python train.py --n_experts=16 --lr_router=0.000661 --n_kv_head=4 --qk_norm=false --attn_scale=0.125 --schedule="wsd" --decay_fraction=1.0 --final_lr_fraction=0.02
Below are experts of layer 3 (counted from 0) of a mixture-of-experts language model. Rows are named router (the router's row for the expert), down (a neuron's output weights, with its number) and show model dimensions 112-223. Each number is 128 + 24 x the weight over its row's rms, rounded and kept within 0 to 255.
Before each expert's rows: a language model's description of what the expert responds to. This comes from a sample of Wikipedia text that the model never trained on.

# expert 4
Words right after the or a, such as one, only, new, other, first, same, largest, never, plus LaTeX commands in formulas.
router [123 124 154 140 135 135 103 139 119  86 115  67 147 151 120 142 156 102 169 104  97 144 104 109 174 117 114 123 109 117 152 142 153 111 154 159  83  85 145 113 118 159 162 115 103  93 120 146 143 151 167 144  96 139 138 145 139 167 137 167 111 140 126 125 126  98 165  71  94 111 125  83 137 150 101 114 121 153 122 108 138 150 120 131 165 116 143 101 127 119 102  93 138 148 100 162 121 174 141 120 118  52  99  96 128 107 143 108 154 110  88 129]
down2 [179 111  81 136 130 159 173 126 123 171 102 114 146 126 137 145 148 134  89 141 132 130 108  92  75 155 118 172  88 115 113 121 138  98 108 130  93  81 107 145 120 146 111 133 141 152 143 114 122  98 152 153 105  88 159 153 158 107 103 125 117  99 143 130  81 126 121 125 112 128 127 107 134 125 120 117 122 131 120 142 120 137 158 154 124 111 110 128 141 120 123 132 164 106 105 123 115 163 120 140 138 102 199 104 103 114 155 125 140 122 131 104]
down3 [156 110 123 133 175 115 155 114 136 148 118 103 151 101 169 144 140 139 152 120  80 141 104 127 122 126 124 136 138 150 132 109 141 151 109 153 148 116  95 121 168 117 119  85  97 134 131 121 105 119 159 142 129 123 155  98  77 153 150 149 141 123 129 110  89 106 134 115 118  52 120  94 104 113 105 152 141 135 157 123 130 137 104 113 138 102  88 141 114 110  99 147 153 141 139 180 123  70 108  79 110 173 155  71 129  81 145 121 155 120 142 105]
down4 [170 130 126 111 119 147 131 142 129 144 160 153 145  81 159 119 139 110 114 134 131 117 120 168 135 114 119 124 124 167 110 113  91 153 122 130 128 118  95 123 144 146 107  91 161 127 159  84 111 117 121 110 100 182  80 164 118 121 134 127  62  97 114 194 131  97 161 169 109 129 135 116 150 133 103 175  73 121 106 121 118 144 144 124 139 133 171 123 158 130 140  96 127 108 136 149 166 106 121 136 114 114 112 133 102 136 174 157 144 173 130 159]
down5 [147 126 161 102 103 103 109 181 132 125 113 154 183  96 102 133 162 110  96 150 115 163 135 120 110 137 155 136 128 151 120 104 141  96 166  83 158 127 110  85 154 116 110 105 125 127 145 148  97 117 139 138 141 110 126 122 146  73 110 154 134  88 104 144 125 102 141  99 140 145 128 149 125 147  96 159 111 150 128 157 103 114 140 122 135  80 134 118 160 112 140 137 143 102 147 147 122 140 150 185 133 116 186 147 103 123 147 149 124  90 151  71]

# expert 0
Final pieces of proper names and words, like surname and place suffixes and institution nouns: -ski, -ensis, -ić, Theatre, Hospital, Jr.
router [119 132 163 149 131 151 117 149 108  92 125  76 150 156 141 147 147 103 164 104  92 130 118 109 200  97 134 134  95 124 150 142 161 112 156 149  83  78 136 136 117 179 162 109 106  94 130 143 135 152 160 152 100 134 138 137 141 170 125 173 123 128 123 117 115 101 135  75 102 102 135  89 131 158 109 105 128 147 120  99 133 151 118 129 151 109 156  97 136 108  88 104 142 147  99 164 145 168 151 111 114  59 101 107 121 118 154 125 121 101 103 130]
down2 [ 95 130 151 124 108 184 127 132 185 140 172 133  80 140 117 136 151 113 130 109 152 140 128 146  96  87 123 102 117 135 112 148  89  92 177 128 120 135 131 129 126 106 110 145 136 137 168 110  92  98 119 149 139 139  94 141  82 189 100 137 182 133 113 152 149  83 130 142 171 156 156 160 111 138 125 126 130  87 133 138 125 167 128 145 116  87 145 100 143 120 120  74 142 143 172 104 129 130  73 134 127 125  92 115 129 138 140 115  92  85 139  94]
down3 [127 107 144 145 140 151 136 119 124  98  96 111 121 121 130 151 114 120 129 125  98 110 115 144 160 144 109 117 137  73  92 126 105 186 117 113  89 124 133  87 110 116 135 121  54  85 118 105 137 102 126 108 104  98 146 188 134 109 128 142 134 111 136 130 145 108 162 157 103 117 161 175 135 129 153 125  94 110 122 144 125 118 120 114 122 144 145  97 118 133 162  97 131 132 101 119 148  95  71 107 160 116 152 120 169 154 105 124 109  87  95 105]
down4 [ 96  97 133 140 125 137 132 131 176 145 173 118 152 140 132 127 179 157 137 108 113 129 124 152 128 158 156  77 124 149 119 151 111 121 119 120  57 129 109 130 135 120 143 112 114 176 182 120 148 141 105 164 150 140  80 122 153 170 144 144 118 110 135 130 124  97 130 133 124 144 134 151 183 147 148 133  90 161 122 144 159 134 148 112  99  95 115 135 143 156 125 108 164 136 141 119 117 112 121 173 135 100 149 150 148 127 136 168  73 123 156 130]
down5 [125 141 162 111 137 152 123 111  89 108 149 175 126 165 141 136 120 156 141 142  95 125 166 164 152 128 148 131 111 159 174 143 117  70 105 137  95 141 146 157 103 143 139 119 133 134 135 127 107 141 119  90 134 106 119 109 117 170 103 129 128 110  89 146 123 141  95 173 128 115 156 116 130 123 141 112 163 106 103  90 135 156 163 122 111 135 125 147 109 152 125 139 102 146 127 115 120 104 145 136 112 173 111 102 120 104 142  88 149 137 153 115]

# expert 5
Football and other sports words in match and career reports, such as draw, home, sign, Cup, round, league, goal.
router [136 128 156 141 129 155 106 150 123 184 104  89 135 135 142 148 152  67 127 159  97 143 136 122 139 109 185 139 116 118 141 132 104 126 130 159 103 125 114 134 103 128 194 115  99  73 116 159 163 141 139 139  85 131 179 146 147 115 136 162 128 103 135 168 143 107  88 106 109 153 103 120 117 153 153 148 116 132 122 127 156 101 143 147 129 116 171 122 129 120  99 115 135 103 121 136 142 144 130 146 161 108 102  87 114 123 120 113 122 111 148 146]
down2 [143 134 141 134 136  72 124 135 143 140 120 131 180 132 107 122 137 128  92  97 142 105 105 101 165 148 155 145 105 121 145 144 104 105 134 124  95 120 115 130 131 140 110 106 149 139 124 129 156 138 136 121  78 125 160 143  74 132 112 138 103  97 105 100  93 115 152 140 116  69 127  90 136 178 141 141 147 147 125 115 142  98 104 125 143 139 101 114 129 127 141  78 121 158 141 129 141 158 112 175 150 156 106 133 143 125 109 116 151 116 116 112]
down3 [172 149 160 147 105 162  88 150  58 172 114 116 151 150 126 148 120 106  93 147 122 189 108 141 109 109 141 130 105 103 150 142 136 123 165 134 161 171 173 126 132 147 124  89 126 106  68  84 134 128 180 137 128 121 123 109 106 138  98 147 168 143 141 116 129 142 103 149  79 129  98 153 148 119 115 161 123 162  82 144 116 128 115 126 135 107 145 117 118  83 136 149 116 154 103 132 139 121 113 104 154 122 123 153 128 140 103 119 110 137 135 105]
down4 [132 112 115  81 146 121 122 125 151 182 142  93 158 139 124  86 101 140 137 129 175 114 132  69 102 175 114 118 141 149 184  76 137 179 114 129 116 131  77 105 111 133 139 125 111 160 134 103 137 107 113 119 125 123 111 152 160  62 109 164 114 139 153 129 125 132  69 109 153 102 140 115 125  71 118 150  90 152 132 153 104 152  86 137 133 164 138 132 100 117 114 134 107 128 114 127 128 135  89 107 117 156 120 112 126 117 127 140 146 123 104 132]
down5 [128 139 124 143 121 107 111 137 122 131 154  96 149 184  88 126 108 111 126 140 157 125 124 121 126 156 137 111 164 144 130  36 126  98 115 127 148 149  75 131  84 109 129 105  91 103 112 143  89  95 135 113 144 139 129 103 139 132  98 135 131 135 166 152 166 142  82  91  74  87 124 123 149 169  92 109 144 129  94 137 120 120 134 144 140 134 123 169 102 132 165 114 124 100 139 116  86 127 116 100  98 164 115 125 118 128 174 141 106 112 144 125]

# expert 3
Separators between numbers in tables and scores, such as pipe cells, semicolons, dashes, opening parentheses, and "in" before years.
router [114 137 128 151 129 102 122 130 144  94  95  69 167 128 119 127 147 129 154  92  54 107 111 107 175 106 109 132 158 182 139 109 153 141 137 162 113  75 145 129 139 134 164 138 114  79 117 155 126 140 159 153  84 115 160 134 130 166 139 152 133 128 143 141 126  90 146  80 125 133 108 106 103 112 120  90 125 158  87 124 138 168 145 139 195 136 130 129 112 143 130 143 121 140 134 172 110 180 162 117  95 111 117 131 133  86 111  73 117 101  98 116]
down6 [ 90  73  93 141 124 123 147 137  92 162 120 141 139 152  96 108 128 151 177 127 125  92 117 131 176 143 162  93 116 135 142 143 160 127 104 132 105 118 128 181 166 107 139 162 154 104 142  97 122 120 128 114 100 182 146  98 160  97 122 104 115 153 118 108 124 173 169 145 121 123 134 124 175 165 107  99 138 139 143 132 120 139 117  96 125  94 167 137 158 114 127 119 133 164 117 145 121 145 101 116 123 145 135  86 167 108 155 140 148 134 107  91]
down7 [168 119  87 118 116 149 106 139 113  94 120 153 101 110 173 105  85 150 164 109 130 100  96 114 117 105 104 116 142  94 162 110  85 121 132 131 158 133 136 123 101 132 117 157 109  80 156 104 125 110 147 134 160 166 149 139 108 116 122 129 109 167 139 142 128 104 103 143 148 150 151 161 126 122 149  80 120 140 137 171 122 141 173 109 143 120  93 141 170 153 164 156 153 134 113 106 125 144  81 119 173 110 184 151 119 129 117 118 140 162 109 123]
down8 [116 134 155 148 120 124 133 146 155 153 133 147 135 150  59 159 130 120 116 169 173 139 126  58 135 107 109 160 165 102 132 128 155 120 122 104 136 114 156 107 151 106 155 113 168 134 131 152 126 128 103 130 150 136 122 150 113 121  53 117 105 174 118 114 148 139  92 158 145  78 124 162  64 100 110  99 101 161 118 161 130 126 142 121 196  95 116 120 120 106 152 109 128 100  85 128  92 111 116 122 142 117 136 124 106 113 181 128 143 155 119 143]
down9 [127 167 109 104 106  92  74 162 136 132 114  87 109 108 163  94  67 126 130 118 149 119  99 117 124 159 116  76 129 153 151  94 146 139 113 184  73 186 140 111 131 107 117 167 131 114 138 143 179 143 135  86 115  99 116  64 110 136 187 124 158 103 114  90 117 156 113  90 136  95 135 129 118 148 122  92 163 125 128 137 124 139 159 126 108 116 122 109 145 109 151 147  92 107 108 175  98 143 108 156 137 115 142 137 151 133 105 118 136 100 118 117]

# expert 1
First piece of a capitalized name or title word, often after "of" in titles, such as Snow, Mother, Luck, Parma.
router [130 102 137 168 113 133  99 100 140 165 139 106 131 151  96 148 156 140 106 158 121 144 116  96 154 122 171 150 136 101 141 145 174 157 179 120 135 110 154 161 131 207 138 107 134 121 100 158 133 175 165 131 104 122 155 137 118 116 105 133 135 132 131 109 135 137 146 112  81 104 117 128 114 123 101  72 115 163  99 101 161 160 115 124 142 124 135  93 105 118 153  77  94 119 121 124 170 140 139 151  99 135 136 154 113  87 106 100  94 124  80 140]
down2 [139 139 173 134 122 102  94 123 129 146  73 148 117 160 138  99 148 159 106 153 134 125 160 120  92 112 129 111 111  98 111 131  94 117  96 100 136 112 118 178  91 130 123 138 130 158 134 151 111 136  95 134 140 117 171 129 110 154  97 117 111 154 135 127 130 162 107 125 144 117 168 118 110 156 149  61 114  86 134 149 170  92 134  89 165 123 104 115 146 125  94 139 125 196 145 106 103 117 145 165 126 149 189  98 144 113 174 119  89 144 173 135]
down3 [105 145 132  96  88 147 117 148 159  71 139 161 142 125  97 148  93 147 123  77 113  85 168 132 130 176 123 136 119 139 131  93  66 133  97 147 120 120 138 103 105 160 125 146 100 110 118 128 181 120 126 144 142 131  99 106 159 133 158 132 135 141  97 112 133 148 141 149 111  86 119 142 140 132 104 125 117 122 123 100 116 130  90 147 136 161 127 131 122 137 140 103 125 131 133 119 108 124 115 112 100 106 123 128 130 147 115 107 128 129  87 170]
down4 [123  85 131 116 100 118 149 133 108 133 151 119 150 131 144 100 138 126 136 102 137 110 195 136 150 147 105 133  94 125 143 143 159 137  96 125 135 144 108 125 138 142 118 120 124 128 164 166 126  98 117 107 129 149 168 165 110 153 112  82  94 138 110 108 125  89 129 134 165 105 102 165 124 122 143 152 152 167 147  91 155 129 115 140  80 138 128 128 116 101 153 139  91  95 133 153 122 137  92 167 127 204 126 120 121 161 131 101 138  78 105 132]
down5 [124 110  97 103 140  85 124 111 111 137 147 114 110 125 145 179 152  99 172  80 126 144 128 141 201  74 148 119 125 165 104 109 127 124 121 111 143 112 160 129 120 123 136 187  84 130 124 125 134 124 110 132 128 164 161 106 148 144  91 142 151 135 138 108 116 132 150 109  85 106 107 109  81 130 117 135 131  83 136 107 164 124 145 117 131 111 119 128 102 185 113 121 147 163 108 136 154 119 155 107 121 110 101 160 131 126 126 130 160 173 197 169]

# expert 10
Word-final inflections and closers such as plural s, -ations, -ments, -ers, closing parentheses and quotation marks ending list items or quotes.
router [119 130 159 149 141 139 110 135 106  91 117  66 150 150 125 148 157 106 165  98  96 138 113 108 183 113 119 118  93 118 152 142 155 109 149 159  81  84 153 111 122 171 157 104 106  93 116 141 133 148 168 150  98 135 139 145 144 157 123 181 117 138 124 134 121  94 148  72 100 108 125  79 126 150 105 112 134 154 120 105 133 149 119 126 161 111 145 104 133 117  84 105 140 157 103 168 128 173 137 111 119  53 106  99 137 108 154 116 157 110  90 130]
down2 [149 144 123 154  98 132 148 141 163 115  94 121 169 141 138 115 111 131 118 157 146 128 126 117 105 102 117  72 145 134 119 129 108 141 123 171 142  62 128 112 183 125 112 144 124 126 151 138 157 127 119 112 130 110 122  93 165 141 124 120 140 134 155  99 119 105 150 145 156 145 144 153 150 110 108 108 105 140  63 159 142 139  99 102 113 103 130 139 107 124 135  97 116 124 169  90 130 123  95 120 126 155 107  86  86 122 114 141  78 123 143 150]
down3 [117 109 159 114 102 113 118 120 126 109 120  99 119 159 141  65 115 165  96  85 131 161 122 104 120 119 124 174 165 132 163 134 163 151 133 166 155 116 163  86 120 138  82 197 134  78 117 127 142 134 119 129 148 111 153 126 147 132  80 111  87 121 115 131 191 105 153 164 139 125 100 138 147 135 161 162 109 129 122 154 151 137 127 183 103 133 141 143 122 153 170 157 126 146 122 141 104 105 121 108 130  93 116 114 122  98 134 107  90 108 101  81]
down4 [140 163 108 118 156 101 123 153 119 115 124 140 147 162  93 141 115 101 142 137  98 129 160 138 140 115 169 136 144 150 127 153 158 106 123  97 109 157 116 133 192 141 167 144 144 145 138  98  91 120 149 116 144 140 164 119 173 178 110 149 120 139  98 129 133 149 202  94 150 141 121 193 126 121  89 120 122 135 186 142 127  96 158 128 126  72 165  98 159 174 157 107 143 143 117 112 155  95 109 117 172 155 104 114 104 123  97 171 144 153 148 122]
down5 [114 112 156 147 124 159 135 141 107 133 131 140 115  98 147 121 126 122 109 119 111 138 101 129 113 129  72 125 203 126 103 132 117 151  87 125 166 113 150  89 153 126 160 144 134 169 132  97 137 127  96 107 145 101 179 169  97  91 142 177 118 122 111 146 120 146 125 122 164 134 140 128 134 162 136 177 118 106 158 125 156 111 127  90 177  95 132 159 102 117 107 145 122  85  79 135 127 165 143  96 130 121 135 157 112 158 117 149 121 143 160 109]

# expert 13
Field labels in dash-list infoboxes and election tables, such as Species, Party, Website, Editions, Intercommunality, often before a colon.
router [193 119 146 144 130 159 137 110  83 128 126  87 124 131  99 125 147 118 141 102 105 100  73  64  78 125 137 130  93 145 157 170  81 170 113  97 137  98 112  97 125 149 169 130 115 106 141 132 127 136 130 124 105 149 127  99 121 158 157 168 135 119 116 106 125 107 128  91 136 134 136  61 173 110 110 131 128 160 127 114 141 141 138 126 125  81 156  79 138  86 141  95 131 138 121 185 113 171 139 113 121 118 112  89  94 125 159 119 120 122 152 145]
down2 [ 89 183 115 124 125 168 165 170 116 139 136 126 113 151 129 136 135 153 128  97 159 145 118 137 158 113  90 139 177  92  70 179 127 123 123 111 150 100 113  66 131 138 143 130 109 116 132 193 158 116 143 124 118  86 137 119 136 164 123 119 142 113 163 147  93 132 109 132 126 119 131 132 178 108 130 137 105 144 160 140 119 140 135 100 135 137 166 109 126 158 146 118  94 102 118 118 127 105 111 130 109 104 126 133 138 143 129 135 176 125 147 149]
down3 [ 91 117 152 118 118 179 137 153 101 123 150 149  84 138 170 154 104 105 144 149 121 132 140  94 127 145 112  81 109 140 129 111 100 104 113 107  85 105 146 130 114 124 139 133 116 161 153 128  91 157 115 112 161  90 127 127  88 123  88  67 101 154 124 102 107 104  81 170  99 124 153 109 176 166 186  80 137 128 142 115 106 123 142 138 123 118 138 133 130 117 140 128 104 150 105  95 147 134 150 121 121 126 126  85 112 142 158 122 105  89 129 123]
down4 [127 141 124  92 147 142 113 155 149 123 169 144 127 143 112 108 120 139 118 130 149  95 148 122 154 131 112 120 145 133 111 134 145  90 146 124 113 128 147 124 112 144 178 143 144 114 166 161  82 182  92 144 165  79 109 147 143 123 143 175 137 155 163 161  69 115 134 129 148 149 103 146 157 132 162 124 102 146 135 131  95  94 110 141 124 164  91 145 128 116  91 141 129 152 123 106 135  89 162 166 140 116 102 152 117 160 114 150 175 103 114 132]
down5 [143 144 136 188  96 114 178 117 158 116 104  91 170 128 111 116 131 126 161 126 138 135 108 133 123  84 155 149 131 156 105 129 127 106 144 103 132 131 155 144 131 117 149 132 133 112  96 125 109  96 159 166 125 127 140 145 154 111 190 148 155 149 159 144 146 104  90 149 161 145 100 115 129 126 160  74 140 136 144  99 117 161  89 161 108  82 154 113 111 132 131 105  91 188 126  96 163 106 149 118 110 168 120 127  86 162 131 115 114 159 133 143]

# expert 12
Adverb and adjective endings in running prose, such as -ally, -ly, -ively, -ably, -ful, -able, as in universally, substantially, effectively.
router [148 117 164 142 125 104 121 113 111 120 128  95 138 138 126 168 150 125 136 155 107 106 146 119 141 132 181 110  70 170 143 196 105 129 134 118 106 108 122 146 121 137 146 113 112  91  99 144 115 145 146 173 105 148 135 130 110 113 117 142 112 141 158 132 128 129 148 115 112 144 151 115 143 163 126 122 140 141  93  89 119 139  94 106 121  81 158 125 109 123 120 125 123 131  79 103 206 104 128 133 133 112 121  86 162 129 110 139  68 169 122 146]
down2 [144 172 131 129 159 118 138 120 114 107 134 126 112 124 125  96  71 180 104 115  94 127 128 109  98 145  77 136 158 114 112 123 146 108 107 131 128 129 133 111 116 132 149 113 145 104 133  83 139 147 148 111 119 134 140 121 156 106 149 151  99 112 127 118 146 188 167  67 133 106 149  87 101 136  96 137 115 113 132 112  92 116 147 179  82 132 123 117 123  84 139 116 130 139  82 165 134 120 160 120 147 123 104 126 133 108 114 132 194  90 149 140]
down3 [131 104 151 148  66 162 136 113 130 141 125 186 122 168 111 125 137 111 117 163 126 144  80 120 135 173  86 170 144 124 109 114 164 134 111 150 167 152 138 115 134 128 164 117  90 158 161 108 118 130 122 112 137 110 107 117 109 151 111 178 110 132 121 167 152  92  99 121 106 102 117 169 123 172 152 117 137 177 102 103 170 113 111 126  99  82 136 147 105 110 167 142 165 120 165 176 150 111 170 108  99 148 139 131 112 119 112 116  82 148 142 139]
down4 [109 111 130 143 139 148  91 117  91 106  98 131 107  86 143 124 141 110 122 146 127 140 131  96 150 138 131 164 115 151 140 139 153 145 135 152 118  69 146 143 125 169  85 129 172 174 152 112 144 194 128 126 135 128 102 116 157 139  96 112 169 121 117 148 112  68 117 126 157 150 127 152 152 126 122  85 140 144 118 132 111 109 135 117 151 120 141  87  88 117 136 165 124  81  82 140 118 104 136 125 149 131 111 182 124  84 132 104 142 131 103 187]
down5 [130 114 146 138 135 111  98 147 150 161  79 125 167 128 130 141  95 126 120  96 130 158 117 142 166 132 106 150 147 173 118 140 119 118 150 178 136 120 125 106 113 139 116 169  89 120 133 138 113 138 119 146  93  91 130 133 127 112 130 128  85 110 142 119 161 178 118  96 103 113 145 131 153 155 141  96 125 120 146 182 109 106  97 194 148 128 108 106 116 147 130 128 115 147 138 129 128 103 139  71 153 146 124 134 149 160 131 126 126 149 108 134]

# expert 7
Line breaks after sentences and table rows, plus the first word of a new line or paragraph, such as The, In, list dashes.
router [121 124 156 143 129 122  74 122 111 108 110  70 124 141 117 130 127 128 168 111 120 151 115  98 164 144 103 108 105 112 170 151 144 134 123 172  73 111 149  91 145 164 152 101 116 136 122 131 129 144 147 156 100 126 139 124 159 122 134 133 107 149 128 117 120  99 170  72 141 132 123 100 122 124  80 111  98 135 111 132 145 146 108 132 159 112 156 110 141 125  96  83 112 129 104 161 118 154 128 109 102  97 102 120 156 132 109 137 163 143 126 130]
down6 [183 111 109 160 163 151 130 112 149 134 178 105 105 155 141 103 101 130 142  96 126 155  92 169 124 143 126 154  96 150 117 110 119 104 151 105 141  89  83 140 137 110 156 143 134 148 120 127 145  93 155 125 115 120 125 103 144 131  88 100 153 103  98 139  77 124  74 138 142 171  95 150 127 120 130  43 123 122 131 133  95 146 142 119 118 119  97 131 147 129 137 145 164 149 168 121 120 117 111 118 101 135  91 123 113 167 119 151 115 122 127 102]
down7 [156 148 144 121 139  98 117 137 160 121 101 122 109 145 125 131 164 111 176 155 125 201 122 110 114 142  95 129  78 149 130 130 112 161 110 131  81  78 108 110  97 117 114 144 124 145 112 151  85 132 141 128 129 118 107 100 154 152  67 149 119  94  79 139 121 142 182  96 114 149 139 110 121 118 117 117 163 125 115 124 103 129 116  78 126 126 154 141 101 149 106 116 137 131 182 141 107 127 117 114  94 146  95 169  85 105 111 142 127 129 140 161]
down8 [149 144  85 127  97 136 101 123  87 131 121 135 133 116 151 123 107 156 105 128 123 115 143 133 126 148 117 131 196 108 130 150 159 156 104 113  96  75 129  85 121 137  75 175 137 151 153 147 128 154 128 138 129 140 167 126 177 117  85 119 116 111  76 139 137 171 131 111 113 110 108 123 107 130 138 153 100 172 103 170  87 129 116 126 139 150 121 129 125 121 109 129 122  96 119 153  84 110 136 115 160 148 123 117 136 152 129 140 169 139 130 130]
down9 [138 136 114 135 143 105 145 127 115  92 145  92 107  83 131 123 155 145 102 123 161  97 141  98 104 122 177 135 131 116 134 106 141 147 106  99 103 136 134 169 154 150 121  78 182 114 148 120 131 142 139 145 144 122 102 165 113 101 114 171 120 125 136 117 174 144 112  84 165 111 132 153 150 111 156 167  97 115 137 118  83 156 122 109 118 122 120 119 125 149 104 196 120 109 125 164  83 160 181  93 106 164  83 160 144 146 121  92 130 140 118 136]

# expert 14
Prepositions and linking phrases after nouns or verbs: of, to, from, for, in, 's, as in Bishopric of Basel, moved from April.
router [134 128 145 147 125 132  93 105  87 130  90  79 167 144 130 158 142 108 162 126 100 142 125 108 161 110 125 133 151 144 141 151 152 110 145 183  90  74 145 150 116 181 153 114 116 123 107 130 139 157 184 146  85 117 138 159 155 143 111 161 118 124 104 136 118  89 136 100  96 110 108  93 132 181  84 110 126 138 108 110 139 142 130 130 145 136 153 108 125 122 101 107 123 146 106 140 140 174 162 123 149 106 103  80 141 104 159  75 169 107  62 124]
down2 [106 136 102 155 168 100 137 110  83 114 138 147 134 152 148 122 146 155 114 138 148 157 147 135  97  77 125 122 121 125 141 123 133 104 114 109 102 101 111 120 154 108  74  74 110 174 131 137 121  94 158  97 123 118 107 135 141 142 137 135 141 136 129 110 138 126  86 147 130 115 122 179 121 142 117  80 117 170 149 125 150 149 132 119 122 114 123 157 129 166 136 138 153  88 164 131 153 145 155 146 124 146 131  81 138 103 124 103 115 159 111 131]
down3 [108 106 145 123 131 105 114 123 131 110  91 101 158  85 140 171  94 141 100 123 136 172 111 155 112 127 126 119 111 107 134  97 132 119 110  98 124 127  76 144 110 151 137 127 138 102 109 101 128 140 154 125 116 103 111  88 141  91 170 109  91  91  94  86 165 148 160 122 130 117 138 136 109 132 160 187 115 126  86 125 169 115 118 148 121 158 140 148 146 133 146 104  94 126 129 105  96 143 119 118 133 174 115 165 125 134 110  94 185 156 120 105]
down4 [156 123 152 117 152  86 152 145 200 149 153  95 101 128 109 122 127 153  98 146 110 113 169 124 113  79 145 148 118 159 168  98 115 157 106 163 103 140 140  97  96 141 141 104 135  96 126 136 142 117 135 150 137 131 151 158 117 116 141 142  96 182 165  87 170 141 162 121 130 133 120 130 168 134 141 166  91 139 124 130  91 146 121 105 113 123 162 119  71 126 144 114 129  84 164 148 120 147 116 107 114 127 109 169 140 155  91 169  92 158 111 170]
down5 [ 91  90 141 127 118 183 115  99 150 135 158 137 121  83 118 158 149 143 161  81 171 108 104  97 145 116 119  73 113 162 143 187 124 136 118 120 122 109 106 132 146 113 146 123 164 110 108 130 132  92 109 117 135 140  67  90 186 114 139 141  75 120  93 185 138 113 155 138 123 141 113 161 113 148 155 131 151 121 114 157 114 102  99 133 103 169 138 127 133 137 174 117 117  83 136 156 140 126 117  93 169 154 142 142 140 144 145  94 139 131 132 106]

# expert 9
Leading digits and pieces of years after in or month names, such as 1954, 2011, plus common verbs like is, has, had, it.
router [123 126 152 148 134 142 107 140 111  96 116  69 154 147 123 148 154  97 164 104  90 145 103 109 181 105 124 114 103 112 150 146 156 114 154 160  84  83 145 123 117 165 162 107 103  93 120 153 137 147 169 144 102 137 135 149 140 163 133 175 114 144 126 129 134  94 153  76  99 115 120  83 139 144 104 118 131 150 124 101 140 148 124 128 163 111 141 106 131 117  95 101 139 150 102 166 121 177 141 113 121  56 102 103 129 111 158 115 157 111  91 124]
down2 [164 106 113 119 122 116 113 133 113 114 102 125 122 148 114 148 124 137 153 128 165 146 140 126 122 130 132 138 159  82 161 140 134 169  97 110 111 119 112 136 158 150 157 127 138 125 155 102 117 118 123 132 183 120  96 128 108 131 136 106 123  66 136 151 140 136 141 122 105  83 113 129 115 122 139 138 133 103 122 143 140 128 163 130 100  80 170 152 103 115 118 119 131 133 140  92 154 105 123 138 125  89 109 114 151 149 125  65 126 119 106 117]
down3 [123 108  70  92 150 104 137 149 141 156 118  90 152 100 161 138 135 109 123  70 144 100 126 158 104 143 135 128  71 101 180 138 176  96  99 123 110 115  85 154 148 131 147 123 135 137 152 148 142 165 165 128 113 131 131 113 114 117 196 135  88 112 103 149 110 109 123 156 177 103 130 136 111  91 145 133 110 123 122 113 135 186 164 122 108 123  94 115 153 131 139 127  95 145 125 106  96 116 144 109 140 119 107 103 115 131 148 106 150 131 140 163]
down4 [169 118 101 147 104 131 145  96 145 116 151 157 142 138 175 126 134 174 143  90 160 102 133 120 132 152 114  90 132 117 120 130 147 150 125 122 110 116 137 155 106 110 142 117 135 125  92 131 176 140  86  66 155 143 155 141 114 118  75  90 114 157 122 141 109 106 114 111 163 100 126 114 153  65 134 107 184 147  86 157 141 136  97 138 115 103 108 125 143 110 140 129 118 168 140 117 142 102 128 160 148 142  78 133 106 126 174  85 136 174 121 134]
down5 [114 125 133 146 138 158 142 167 107 127 140 144 155 148 146 113 118 127 133 155 107 143 106 121 125 122 177 133 124 172 130 142 108 121 140 135 157 157 117  93 114 110 112 135 156 122 153 115 109 139 129 106 155 125 171 166 166 143 156 110 137 179 149 166 108 132 140 113 118  76  86 119 119  72 118 100 180 148 110 148 111 140 141 126 107 123 119 134 106  91 101 113  94 127 121 163 118  86 154 143 137 134 106 152 198 113 127 153 120 145 157 117]

# expert 8
Periods, commas, semicolons and table pipes closing sentences, clauses or cells, often after numbers or names: Denmark., 1886, the, ) |.
router [120 102 146 145 133 133 101 137 151 103 121 105 162 135 116 142 127 120 134 125  98 152 126 128 158 118 115 132 100 130 137 112 143 105 163 198  96  66 143 109 133 143 159 103 114 108 131 145 149 146 147 150  86 139 109 137 146 140 115 144 105 129 133 134 136 127 133  73 105 108 127  53 112 169  59 125 135 123 118  88 127 161 125 132 165 120 142 109 120 107 105  87 121 141 118 180 117 148 147 125  67  98 120 113 141 101 156 126 164 104  75 134]
down6 [122 132 121 137 169 144  85 127 117 118 140 166 154 140 139 116 147 127  99  94 131 165 117 134 145 130 200 139 123 141 147 174  85 105 154  95 154 181 108 151 101 161 132 148  83 172 140 134  85 164 158 115 135 131 146  87 113  86 163  91 128 149  90 183 129 119 157 110  94  90 110 111 129 113 115 138 125 119 113 159 146 118  92 137 149 136 159  83 116 105 156 166 152 111 125 154 133 104 128 184 131 150 166 115 117 111 152 140 119  68 154 151]
down7 [172 112 148 139 137 175 106 139 117 117 146 124  95 125 172 124 118 128 138 134 137 128 158  76 125 170 123  76 137  79 138 112 125 114 136 149 108 145  99 122  64 111 126 148 145 109 120 120 123 133 101 111 147 144  83  85 140 194 135 120 128 114 126 139  79 168 104 161 159 102  99 156 102  85 107 165 125 128  81 114 118 100 120 112 119 127 131 139 144 145 134 100 142 172  54 155 159 140 164 159 134 139 117 129 140 110 116 132 137 120 149 149]
down8 [136 201 138 108 135 150 120 102 130 167 170 127 158 131 133 147 124 141 122 132 102 155 126 104 127 130 139 105 173 109 114 137 114 144 101 140 103 156 118 113 117 163 127  99 171 148 126 122 121 114 123 130 149 107 132 125 130 144 146 125  95 107 117 116 123 136 115 125 145 179 131  94 181  99  84 157 131 162 140 111 145  94 133 110  92 113 127  74 165 127 109 137 167 102 117  94 118 130 108 140 158  76 101 157 111 177  96 194 115 115 118 135]
down9 [159 139 156 122 122  97 154 118 136 129 126 119 134 112 143 159 139  97 151 122 106 183 106  67 117 134 135 146 140 132 140 162 187 146 128 141  93 147 113 129 122  80 148 144 128 144 127  89  99 151 123 114 152 139 143  89 104 161  96 119 113  93  76 126 148 150 144  99 109 118 130 129 123  92 113 115 116 145 135 114 173  78 105  82 142 166 136 155  84 165 136 109 148 125 104 135 125 120 120 153 116 108 113 140 120  56 150  90 129 183 159 125]